Below are experts of layer 3 (counted from 0) of a mixture-of-experts language model. Rows are named router (the router's row for the expert) and show model dimensions 0-255. Each number is 50 + 12 x the weight over its row's rms, rounded and kept within 0 to 99.
After each expert's rows: "comes after" lists some tokens at least twice as common just before its tokens as in all text. This comes from a sample of Wikipedia text that the model never trained on. Tokens count by the router's weight.

# expert 22
router:57 48 50 39 53 72 59 43 46 72 53 55 63 61 50 70 57 47 56 38 40 47 59 61 44 34 44 59 51 44 56 60 34 71 38 72 40 51 65 42 59 25 52 83 53 65 62 47 63 76 58 32 65 33 45 44 36 61 56 35 54 64 45 64 53 46 47 58 22 58 68 37 62 67 58 33 37 59 47 53 47 48 57 34 45 62 52 53 44 52 41 44 65 58 58 49 78 42 47 45 38 58 67 42 48 48 72 33 54 52 35 28 67 61 51 40 49 41 38 42 51 40 63 55 21 62 49 57 71 58 64 52 55 73 54 50 33 56 26 55 46 28 65 51 43 50 46 26 49 63 64 53 60 68 34 48 45 59 55 30 48 46 39 40 39 48 41 51 73 66 36 18 43 37 26 65 50 32 50 49 53 41 63 40 43 34 67 60 46 62 43 52 38 50 48 53 58 55 59 57 62 49 39 61 57 41 50 33 50 63 45 49 32 51 39 59 52 36 63 36 41 57 22 40 68 51 46 74 49 54 58 60 39 45 72 63 27 37 76 59 42 51 46 64 43 50 60 41 31 42 42 47 63 54 49 60
comes after: " | ", "1", "2", " ", "| ", "–"

# expert 30
router:43 68 41 30 50 42 31 22 55 64 49 68 53 60 56 54 53 76 65 59 51 38 58 53 57 71 47 29 62 46 74 60 52 72 35 39 50 45 62 63 36 45 56 75 57 50 61 44 53 65 39 22 47 31 46 42 57 47 52 38 56 37 58 70 43 38 41 40 64 55 66 50 56 49 55 30 39 30 52 66 33 56 59 40 38 52 36 50 48 34 52 48 52 56 70 66 38 47 40 45 39 41 55 37 51 33 47 43 21 40 46 55 63 63 50 52 42 69 90 49 51 60 47 54 53 47 29 48 43 59 66 66 40 32 51 60 53 62 67 47 50 44 40 48 34 31 49 44 56 45 63 41 49 57 31 37 32 62 63 54 55 69 34 35 47 51 48 46 63 19 45 58 49 46 46 24 53 31 43 47 56 58 42 41 68 27 34 38 45 46 54 60 57 55 42 35 57 62 52 49 59 27 52 34 42 64 56 48 52 47 43 42 41 52 40 22 62 56 59 46 43 55 46 37 66 65 19 45 45 31 39 57 42 42 59 59 33 56 47 61 42 49 59 51 40 72 48 54 26 41 27 55 73 50 48 62
comes after: ".", " | ", ", ", "–", " (", " "

# expert 29
router:43 46 56 43 69 69 56 62 48 53 33 48 47 53 41 56 63 58 42 37 57 61 33 55 47 51 29 47 47 60 39 25 36 47 61 57 37 54 56 72 40 57 36 61 56 54 45 62 55 54 72 36 45 27 56 65 20 43 44 49 54 26 60 36 52 33 17 41 46 57 59 64 66 51 31 44 55 56 68 51 53 23 54 31 38 67 46 47 51 55 34 51 42 67 49 66 53 57 54 50 35 54 52 47 47 49 64 40 44 58 39 72 60 37 55 51 40 41 54 42 49 56 52 26 50 50 51 62 49 52 53 52 49 54 54 56 35 56 50 34 29 51 60 60 53 40 41 65 42 41 60 71 30 45 68 28 26 70 59 54 42 71 54 57 51 53 69 25 42 27 49 42 37 43 42 34 27 40 40 37 51 53 48 57 52 65 48 49 71 35 39 33 49 58 48 32 56 67 52 55 47 56 67 71 33 42 34 34 64 62 47 53 59 49 52 68 45 45 60 52 80 54 48 36 57 80 61 62 45 76 42 29 49 46 77 60 58 55 57 55 68 44 46 74 42 57 38 69 48 30 62 39 44 51 53 53
comes after: "\n\n", " | ", " (", " =", "-", " "

# expert 6
router:50 44 55 25 37 77 63 46 71 54 38 75 45 45 68 68 50 59 42 41 46 56 50 47 54 58 49 49 38 21 62 52 48 25 38 65 57 42 56 37 60 38 48 73 53 49 38 38 63 54 67 60 59 37 55 47 59 63 63 50 36 51 49 43 45 43 48 42 50 30 63 42 27 35 41 59 60 66 56 60 41 53 57 58 68 45 43 34 59 53 59 56 57 51 77 66 64 50 42 47 45 44 57 44 61 55 61 64 50 50 66 56 71 65 59 49 75 83 34 45 53 51 44 18 37 65 32 41 68 40 48 45 32 34 73 54 44 38 70 32 25 55 48 51 56 55 80 41 56 79 75 64 42 64 51 52 49 61 61 51 49 65 41 47 39 59 62 60 39 41 39 54 41 48 33 50 32 53 46 50 60 46 56 73 64 34 50 50 56 39 38 54 56 50 64 32 57 58 55 43 51 51 41 62 59 63 60 79 52 48 53 59 48 36 54 59 46 65 51 33 43 56 35 48 55 57 48 49 67 38 54 60 24 45 47 50 35 44 20 49 27 63 54 66 63 51 55 43 50 59 50 51 60 21 51 56
comes after: "1", "2", "h", "an", "l", "al"

# expert 19
router:59 44 64 45 57 42 44 58 45 63 48 81 38 35 52 48 59 40 58 41 46 57 61 52 39 54 36 52 34 54 40 62 39 47 55 45 51 53 35 30 66 44 35 48 46 76 30 58 56 87 31 47 55 45 42 45 57 70 38 40 69 52 47 45 57 42 47 67 44 61 48 27 61 61 72 73 59 41 44 65 44 39 65 32 59 46 65 56 54 51 23 45 70 45 42 64 41 55 52 47 46 43 44 42 46 72 69 70 45 41 46 60 59 42 56 35 67 53 52 44 60 27 38 20 49 65 35 64 54 48 60 45 52 44 23 32 39 55 39 44 57 30 57 44 81 41 61 42 40 65 36 71 65 65 39 61 52 57 57 49 51 49 34 42 51 44 35 41 71 57 31 39 31 49 45 42 56 53 46 49 61 43 46 40 74 59 58 49 62 47 56 41 23 72 51 61 56 56 51 46 42 28 56 69 59 39 66 64 39 47 37 49 57 51 55 61 61 35 61 38 32 42 38 53 70 45 52 36 50 75 61 59 31 38 54 57 46 23 42 49 64 64 39 66 52 48 65 58 34 38 42 60 47 51 39 43
comes after: "2", "1", " ", "–", ", ", "| "

# expert 27
router:31 47 42 58 60 32 73 39 62 55 66 57 47 20 37 55 67 53 64 44 60 36 53 66 48 58 34 43 46 49 38 36 61 42 58 56 53 54 42 28 49 57 35 60 47 63 73 42 59 57 49 30 41 47 54 45 52 40 53 55 53 28 48 41 51 45 45 63 55 43 54 60 39 52 31 43 52 55 45 55 68 51 74 35 39 70 38 49 60 61 49 61 52 35 45 42 50 55 57 59 51 58 49 51 47 35 59 49 41 45 40 76 40 39 54 67 44 63 59 57 62 57 58 62 82 46 52 36 43 35 40 45 56 27 23 43 64 39 23 40 22 53 27 60 47 35 53 50 45 65 39 57 31 62 44 65 61 26 47 52 39 43 45 51 76 62 63 32 48 43 77 54 57 47 45 29 38 46 50 61 39 50 60 47 43 29 44 35 71 68 58 46 58 36 55 73 61 45 43 62 48 32 61 54 48 66 60 60 39 40 44 59 67 46 64 65 68 45 68 59 42 35 63 36 58 48 58 64 45 40 39 50 65 43 62 42 46 57 57 49 29 37 32 37 62 50 58 47 55 76 47 79 32 49 46 79
comes after: ".", "\n", " |", ")", "\n\n", "=="

# expert 20
router:36 71 66 51 66 44 59 25 43 62 31 25 47 34 43 45 44 35 41 48 58 55 59 63 48 58 49 73 45 24 43 35 56 63 57 56 59 51 39 33 41 56 44 50 40 32 47 73 45 76 57 34 26 31 61 59 51 55 41 43 38 48 54 54 58 44 47 58 56 67 67 53 41 61 29 60 49 49 65 53 40 54 51 40 37 60 60 38 31 61 44 44 21 61 60 40 30 62 62 46 53 33 39 69 47 50 47 65 68 64 33 62 36 36 57 42 49 59 52 59 62 52 53 41 71 27 55 64 41 38 43 46 41 60 43 40 62 52 56 25 68 34 42 68 53 35 48 39 36 46 57 37 36 36 55 44 43 39 40 76 48 60 58 43 63 52 48 33 40 51 43 24 47 35 53 52 50 65 52 58 46 48 60 55 39 36 64 62 78 54 47 35 64 66 68 43 61 47 35 58 42 26 73 56 38 57 28 54 51 35 47 45 52 21 66 66 48 59 60 53 53 33 56 66 27 58 54 45 46 67 44 35 51 49 56 55 58 57 57 46 50 47 40 55 58 43 45 42 61 22 78 51 44 57 63 55
comes after: "\n\n", "==", ".", "\n", "===", " =="

# expert 32
router:50 44 51 61 53 41 61 48 25 67 32 36 68 53 32 52 42 44 68 42 50 62 29 37 45 59 31 50 65 48 48 42 42 73 48 47 57 57 66 43 51 53 49 57 57 30 45 52 54 64 37 52 49 47 36 57 67 51 77 43 49 50 49 41 73 67 53 40 36 31 60 71 38 79 55 62 71 41 59 44 69 54 28 53 45 62 52 34 43 51 47 43 43 57 32 42 45 41 66 52 53 56 46 44 54 34 22 39 47 65 42 37 42 46 41 49 32 45 32 61 32 35 62 57 71 53 68 37 48 25 31 57 59 63 36 34 43 61 61 71 53 38 54 49 41 26 64 48 22 28 25 50 64 24 50 47 39 46 49 43 67 58 47 37 44 41 52 19 52 63 46 49 46 82 53 65 65 54 45 35 43 55 63 40 50 48 47 63 53 60 76 31 64 32 43 43 55 36 63 43 44 58 58 44 58 34 62 42 60 34 49 49 48 45 62 62 36 64 60 58 60 55 57 42 40 83 53 38 48 64 41 55 48 33 53 51 64 54 41 42 48 50 45 33 57 66 62 68 57 53 42 47 43 57 51 50
comes after: "\n", "\n\n", " |", "|", " |  |", "\""

# expert 0
router:75 44 42 66 39 39 64 44 46 85 56 64 52 51 64 61 53 49 45 64 54 75 47 49 54 22 52 47 41 51 40 57 32 55 52 39 59 61 51 49 56 24 44 71 42 65 65 50 60 61 52 72 36 49 40 48 44 31 56 47 42 30 43 40 56 73 76 44 52 46 49 64 42 58 59 44 41 46 32 59 46 56 40 35 34 54 55 29 36 53 33 58 38 55 54 48 43 48 79 63 78 53 41 46 46 62 47 35 40 47 54 57 50 59 50 38 46 75 70 58 54 41 60 61 55 44 76 29 44 40 39 52 53 50 56 37 40 55 66 49 49 78 62 44 50 45 42 48 27 52 60 32 63 38 39 48 40 52 64 35 41 67 38 62 67 49 59 46 38 56 52 61 56 44 53 21 30 59 61 66 59 35 51 44 32 27 36 43 64 60 76 74 56 54 55 59 61 49 62 42 60 63 51 49 62 42 63 54 82 62 57 60 40 48 47 62 35 35 42 25 76 34 47 39 55 42 31 58 51 53 33 58 61 45 50 39 33 54 48 51 45 41 48 51 51 43 57 60 38 55 33 45 46 60 41 26
comes after: "\n", " |", ")", " |  |", "2", " |  |  |"

# expert 21
router:57 53 62 49 36 30 39 71 42 53 45 46 33 67 45 56 54 66 34 34 57 53 51 49 49 54 64 56 68 67 33 31 22 66 51 41 52 59 57 32 71 43 63 46 59 56 24 62 54 62 54 34 36 42 47 40 63 46 52 49 38 60 44 55 70 27 40 62 71 54 35 47 39 70 67 64 52 61 48 57 62 50 31 55 56 60 46 48 43 50 47 50 51 62 32 45 49 59 72 38 20 49 54 65 55 47 45 36 43 48 23 38 38 56 33 39 41 36 61 40 52 45 45 56 56 46 37 72 50 25 51 55 47 48 37 37 46 43 37 54 43 14 43 46 60 57 53 53 42 55 33 60 71 82 58 41 50 46 52 31 44 24 41 49 57 41 47 51 66 45 56 50 60 50 63 47 51 69 56 51 84 38 40 43 55 46 51 49 35 48 86 62 59 47 56 59 48 17 51 53 66 63 51 57 46 44 37 37 57 62 57 51 32 55 37 57 41 45 56 57 50 63 60 61 72 66 44 50 57 71 61 52 57 39 69 47 45 44 34 55 61 51 51 25 38 35 57 52 77 47 59 44 66 38 55 46
comes after: "\n", " | ", "0", " |", "–", "3"